From a checkpoint of a small mixture-of-experts model trained on Wikipedia: a variant of SOAP for the experts.
Below are experts of layer 4 (counted from 0) of a mixture-of-experts language model. Rows are named router (the router's row for the expert), gate (a neuron's input weights, with its number), up (a neuron's input weights, with its number), down (a neuron's output weights, with its number) and show model dimensions 0-255. Each number is 128 + 32 x the weight over its row's rms, rounded and kept within 0 to 255. Numbers have three digits each.
After each expert's rows: a language model's description of what the expert responds to; "gets" lists some tokens that make up at least twice as much of what it gets as of all text. This comes from a sample of Wikipedia text that the model never trained on. Tokens count by the router's weight.

# expert 35
router:132199092144177082179073118129124108174065145111115150140097075166161116145133094164098197136161134052125153111107101048129164148088118168126116171117157154113125084113171147117132109175082057121154175133082149162127086170135151158198143180116172085103149133113145083112102080103116105077139167138127164152105171105121146132159112116119115119080071116096086113105131134140106168120117147172176151087128144162108105149160175189084096061165104114131140104122152128099077154124141158130149067140125140134094162122150108147099134158115110143133137092168155156079148111153084087160152157125188116086126096180075114077181082110113138199116086165136160137167105128134111106146121124101143061068119124131155093116132121122124092058105155101158110177050120127082100107080181105
gate0:171154106158168129146159081105075119176150132101090116114137080146197142155112070135132153137165109061123076115102108063069134123103066175137108166110128124119040123112118144089103150220104108084133125086073111137098118114152120192108082100099160082083184121093102106103138105117123135101129147160119167117143176125158092132078121140120105052067083119078100189095106141155152140106141122129124152082123137110096139167105174191105122090160112141133112169046178140131061149156150190096139169156102160147104171140149120147116101137152153160165070085152092141141115143174110063126158128141216110107183102087097129073106106161119136193163112142114145129185148139128130093125133150160130074131109160104143106106116142189153132085108114124107133175123115151138110112140148073
up0:156147107137143126113159098114084143159126128120087119145142081146172155185126085118128137149167124063173074080100119091081142131116071142169085149095085111113065155124101150091076150194137128089130125087067109107118120095140088165096082101088148103098195130113094129117147125117156125116113139170150143114147164138155066143071147081134101068086094137085121206085107155139128127126102103105108152118085116149100112162091166191076117096163129124113076161050175128146059157149135164119167179141123132154148183110140114164107099141152172147160064091148096146146107147148093077143170121122221114104189089093127121094083117187131123186185111136112123107169146141114116069140122171184140069138102153135154106108146158176170117111107078128094151176120111155148128127161132067
down0:099107115149142157149093186142152091130137159115154124148178123083134098100097106153151042151140145084133137155076056186129137115093148142104087133131196092156198211080135174142159137174113164089120081091134147176149090119195140095123109110162121134141110159133062133181108091121134107193141105145163152120066150100167131167088133079131084108111125134022107098094113089152096087082144170070106057128166107165089123140127063156118091119171134095095069126119121122129135167108110120102078166069127176113115134057091164125134151100116134149095129117098132093149090111100101153144127145112148095126121126070166139129118151137185148119133170174140068135119104151179099126140116129110086082148095133151182109146098162178132143116120154143082131141116212092132136119160114175
What it handles: Sentence-ending punctuation
gets: ".", " |", ":", ".\n\n", "\n\n", "==\n"

# expert 27
router:136187080174192071159090078161098090180124152118087174088108109155158127125125086173099181142157118072115157078112120086123151125111081175120140162127158168113110098134127141126130151195094097099125137137112128166129065151165138168166146152159140097103136123094131107129165098091081119084114164147092192146083176116138125142142106098110115105082106073077060100076150101173143145093116156205173149115127157137097109143153148192124110097138079111112130075110172161097083131114173181155133088163111126141099155161092114143141144166090102128133108115138158124103147094118119084154148142119175141071155096146068145124194080142131149194110076158139161138182107101178132085138125095109120116130115107098180088040114067102137100060085181116151081137087109112113123100100164112
gate0:145124126124142108116084095128188147133102132116109144130107151137117155162121117139160111115129087105131097112115185159129098092122119137114154151167164072142110128184120121160128121143062113113154118111135121124146070109200127148209143106115121132113179124141117133090166152099069199133069097135158144146057109074121102114129123171119094137123127122117140163086111160170127163095142139143130152131078134195069133146126104154162132131094102155119134082099164091095126173132192125137112110156074000126115221115164128119144094107099157143169150125089129153060088135112133122110200110135075102120117172105076186123145082135157152110092175136134120129082075094112156117081153081113202171157122079144113118100162086184163084128122122141169088089121089082096169097060207126
up0:100140108136114132148159160132066107130152112146146120125150099124151116097117141118079148150136158136119164125158056096119165170125141131146091098072078183116138127076154138099115134113185146135097124136131130136104163141046117119051113157162141118136080140116141124165071104160189055126190154139099110123184150176158146139140135087147170111136123131117116093168127101078127083166111119101137101123173125071173123105129141102107117119156148114136119160144103151151139087108074130119147145105191241126141062134071150152108175147160105126092095134169145103201161124153136123154057151140177140132149089149173085134097170097085091167138081119114142115156178170139114151159108197142059100085147153108141130156106171060083170129136138114071182164134176163148090174189050125
down0:115152116181126116155069171141095138133143086078130141108148097089124091124159142121119181091119149085121104163115123113085107159080097110137119119122124194085122083135136099127171213176083101100147097221118115086127136148118129120089086088163146149108052119104165141074144058132109115149127165161087130174097171117158119135164122111118125125119048099129127087119137075111132109120095142173184167134158128099150093098142192164154109082104141196109122089063164083154119105154174116108143155152131129069141125125132149127134129145158168132082131111179101115080069176076070118125064153150124121138157073113119064082114138146174096151174114080114167073086131157128113153134189106111123149149125098086197106141136107130170161139144203138166146146183093085096098087140131086
What it handles: Coordinate slashes, function words
gets: " ", " L", ":", "0", "–", "1"

# expert 13
router:148185071171180089151095094130088097180103117116126181132111090173164154131120082148117187134136129090109136139115098077088171111088127192146126147152133157082099050105183132146126165175065113085145144123104130171107111135155123156158115155136163069114114093085151117092133111102086096080152165154076173137096169101155149177142104122127144107123122107108093110094145099184146178124082178170157125085148194114050099133130172199133087109159093127120129102103168138121119112100160167112159109192099130128081159190106091184123151153152057125119139078109135130097151114166117078150143145126178115071138139157068115129142089120126182152115085133125169131190130103152124123126125083116122128133124123110177129078133097085149115057087174108144085182110114114115090090068189106
gate0:066101093136114083164129173127083115121110109169103191125195169110093067150147113138148109128097150136119138105144092085119149036104126131123127143182160097156176136120147084121137113115103082081173107093154136130104124113179125134095177102112099109129119112183142103129152159161084114103142118109102124058119100120102145110093149138063087161132136121132158164121119164161070173111102107127114117122078194188119137126132089157097193133086145102158138117113099141082116128170172123061117094146129136140114175172146173196147051123144105095069111090119120173144108111113168146155174115111140089168045124075139171158142147034146124167110143143086119070106097149168114144057133115159189165143110129107168100085133085152177087120104127127110086132140140070092064163164131156
up0:189175157125155169092121077126169140138142166087142074121055080137156189106119138113098140122150095130141118150113154174139115224143125131132113116073083148113081121128124176141130145147163173190089149179108128129167129143074143137163081146144152150136146148079111141131100086096178136142114152159166143207140160143151105148163110114178167094111112121113110088136141091089183083140161156140151132149168070070128123137124164100166057121151125134099130136129166097158138134087097149204129153108134124125152088076101097073120201120106171147175132175135150077110145158140103116123096143155120151087229119166104085094136124214114127103138111106165130197140143103095136110210120144089067088117131126170100151170110159109084156129132135129128164141110125191164198099099122099
down0:118143162122122115085115100107144153108130146090127114138138059117146087153153134132151080097101181090132073119092123113141166127166133137076161146085139207109064186143149119109124097096088111135112130174167151096106166176113119149105130187156181148108142152145111129149122114156101100123100080150050087115164087187109081169110115189106192077137161104083110144121088123083113126119122152094116177101093119106118061131061134127170189175138128108119075114145192138135137132096164084147073126137169102211193143144088102113163165141104167179116161138120147141159127144144127092151109130154147159123161100205125084088098126060138077120158101113147120084107149145102165134155110142115116196115157187115178102158106182125170078114116038144113086130162114137175118115132073148
What it handles: Way of, table numbers
gets: " |", "\n", "1", "\n\n", "–", "0"

# expert 17
router:179163083172197084163094085143086093174130133138103180103103106170148139146136111118126166160167118064097151105096123075109175104090117177125143147163162144088098074127158119144107162166049113096142151143101152173104086136151152137153112178125123067134141100111150114106118110099055117054151169121102146151081160104138141151134117131132123119113101079088046083083149114214146148096104179187153165103160160126090113175147173177158096124171103121124118078133149134121114117106145162128165093181086135151099129192073103151109147162103094128132135083113105134119140111144131103151136158100191084072148124179077143134165129102136186165121094155141169127180152090124119119155117080109098095119133140111138120085120097113125090059053188105186088168116132103112105105088163116
gate0:158109150133102112134151181141055129088143104135130128137097160146124110143100173112162119163136126077167133107153086097123103117101124119059130097133159114149122096177137120043116098104140143141086102109127108145081163186126075139077153173191112138114065065091160118102178098161101120159106152130126155138149114035170101123107158178107162140144111075157103129156092140172100144089074209160048160125128130207068091096105169120117163092150146102144090165107144153160149097111080094040172137126062112123108129097168128159103146126169161105154153079117073123114204110119118163129092149136106110104115139142167124118103102118163117092165135150104123095151134119040095093136095074132117138153125105093134140137132090088166130139041130084093123120163124086100172150100143095
up0:167128142108112142140158160179151158094171152098123121147149115117130187105090136113115126114155127166089154114067162155078109161124188159097058085128138072038107120137157136158143139097092109131090151154168126091130073108115169115186108117130182090153117134080191111102132099168104080130119123120158145105158105160122161191128132124186127100097187129121150192104085061153170186126114111091119125117108143044137093159118075068174128146088099134124057135132098110113146157056085165143153142087129106165093125139128119179152094134209126054158152151145163129141083169100104109122121121112128223164146111139125087114177134132157109099163138123120143187135156102157177112103179137155079102100132113089161117114075178130159171140147100157042118167127157108125141132134117128
down0:118132136115084121145095044144116167088078116171144130121136102145142072151088098156135133132149113096147065166161150088109151167185123149142210156071152109122178120067102168151163137180132137160124114178140116208134121126180076135084084152179090116154160052125132100158167137107117150144140092087108102192113166074126134143106169198072065109170167099089107120121090108130122111157118095105119150092124072115128120089187078135129104156197108125163070130157139233121168145109163121169090123078151142099167181103114098124131131132046117130146143079130134146130106090135126131140104120090146159139126128172138124139144096125104130133137128131157102117103145115175070052095168067113108134147163129131128115125134133111090031137103145113139069142142122146105173143122123179
What it handles: Numbers, M/P pieces
gets: " |", " m", "m", "M", "P", " P"

# expert 23
router:101191112157152077163103101138085085149096107114104204110069086143182122124142067140125163138154149066127183149046082076102177122067109189147115137131110161110130072133146131118127121179145100089174150172105114165112111167110135176124085167141154078107097142129119097091130115153090133078169200091118158113121170115175122143152089153136128109093077086105081124117132128158135151091136140166165162095121142121080137156125115189110102119176059088125114105120182127105087130146130182173147099176170114136093185165110134171114131131118089170152117069160168154074141127118134052145120173155166137076147097179097118129175134136094133179123103143122161135175071147163132137180114111101100108127126138119143150108149070117165130069084165073142118195096124155108117087101155117
gate0:129122066095186133159093122137131107199130129109117190107148146144161110168129091120128174162185098051110160047158121080136160127138165156123127136113147148074103109144123147160177146149131101165126112205122141138104098086127176147135116137126172074165124096090133101072111111157120142068199155113100115113114158092148198129140107168167128129081100125089068115043102123134134111122100162114141188090097109148110054213101129136066111070189098130157121109133161141116143172085151163133144158165122149110103158149117181194115163142165089120181147124101189149091145103107154078162149096097135120088177139169089082131139097145137137194136100128170125123141126095104118091150121089076105138139126073124185099092140087102162145072137134151139096195106113166132152099123127135
up0:119130153155118143089138130130116139157125174168102079092136191148083144206140079097159155157098132132160084152166127138155133131160076072129141097093174172135110145076120106079133143118170085104118142112098088120102107083073118097105151106126138095067115206153103170117200103180132096107124140091110150156135098201089100127145155167170070106121104146148136144085117139116144085117098096097093179129102123139112135121108106096134104131145101190200129120147188084165145100151099181148156131184126086075099190153051111102050109151121127062164201138132111162129152125181073110124128076128148159146164149117130071127133117150125097080094059167112145074093107120114160103093186170172101163119095093111123136114124108089120158133140104174085147119195145136154087137135109140
down0:109103106112146150130076157168111148118096088113123114133079130163152099134162133169098111132094113114146132123101110103168079175117091115098125091087102178128116073200135118137108172155156062073098118169122116123117100131165145117102112119125179152100182095157089178125172036163076137094111108155072121117149125162125097217155122094114143038092051152102117126092087154116119145117145160142139088065158069162131129171133124073144020117143065164052163139153087196109111112140137046188121096113091135140150128132144090171113096098145091109186101166154113122120103177155148141119114178126098136118168147148139137063121138143149096128099170151114135111143170089089125070106122149148143099137104148120089167089109113127115111111108150090125074095166140117137175153090145107
What it handles: Word-final suffixes
gets: "s", "y", "ar", "ing", "red", "on"

# expert 19
router:150163054140167055153091082132106068174124134088103148116109071176134109156137069122083159149168129081126131111133106096098144156098115219103102154140111142096114077125099117127090134203122122134155155140046114188144072186146145150142103131111153113110161132092135107078125100103072153084125184131132159138082159134143128123147128129126131082105094081044066084105139116156157137136079154180198164115111179149082144128154151155100106091157099079149100082137156158120116134099165164129199099177048159128129132154080102159111131144125124121103150100120135133103127120144167106153158150117208095073145089150072107120132160139114137173131092169115157150129106128159154136152113109106122131125126172109161134084144086138104134065071175111134100176066091120086115092095172102
gate0:140125069132133110135108145138113130130162090115153117124092091122144156156209161151102085194111122148160165114083101125104097100151136155113120165103164084078093123183063081162133129119150117141114122130142151150059122132101089137115117133192064183157106054137124153122155133106106136124093125120142078133176129131123121150205113131086136079109146171142135161129112097129129099101123132159170152149076153136097089119128086125210054123193059167112118060096162137179140137121144113129147164127100197038098141097119165227077098146195114184165101108116122154091125133054091121104149139126148144107097139127096173127093126145128096183152132149138109080110159165131180120103144128095143144154110170172123195154137134132194055124105122133159113087125157168082148144140158124
up0:103144170122126125107133114130145071127103142145095136141151166141109088089063082089143159085121133108095109129161117130153181155108095100126123062151084159172162131120188187119139133144119120095139143165114109119184079163164182151154176140072164081118150186116138057129080129111135118109181140133106159127085106115144121111053136106173107168140094102099122076135161181129107186138159132115141079105149124123123148139133191156046173107070197105094160160166110103069121138171107145119122122134134071194146101163133087064161144127093153043109163143157118099164133123199170129172092119144126106127190109119161104128154141121116168067114104111124161157149083095138098142137103170180117120107151083109145037113150159100083205131143137118123129182157106090140105103133096085
down0:094138129117138106150131087134141092111118125121114159148146084107180127134140146142168144111125170171102142035172095121113124132087061170152124131071120141148137153112166175155107112086126168111093138113109140214165125164111120129135106176147119048183133103162191209200154137104124156175162211134143108116111091107155081113161160143181100051129145068098108091080117102117150086129060129094092074088087118110170090113135139130155158100120140125136142116135118106083054125080119126123169148133152130127142091107176118100142109087105113143220151108127177120157116112135098093115133055094141157100114147109129116150147064076144133122190093102182096140129116077100123067147111106103084102089140170145125162137162128148036107098095138135158133171165160108126177156116142127
What it handles: Mid-word verb pieces
gets: "ing", "ed", "er", "ical", "at", " p"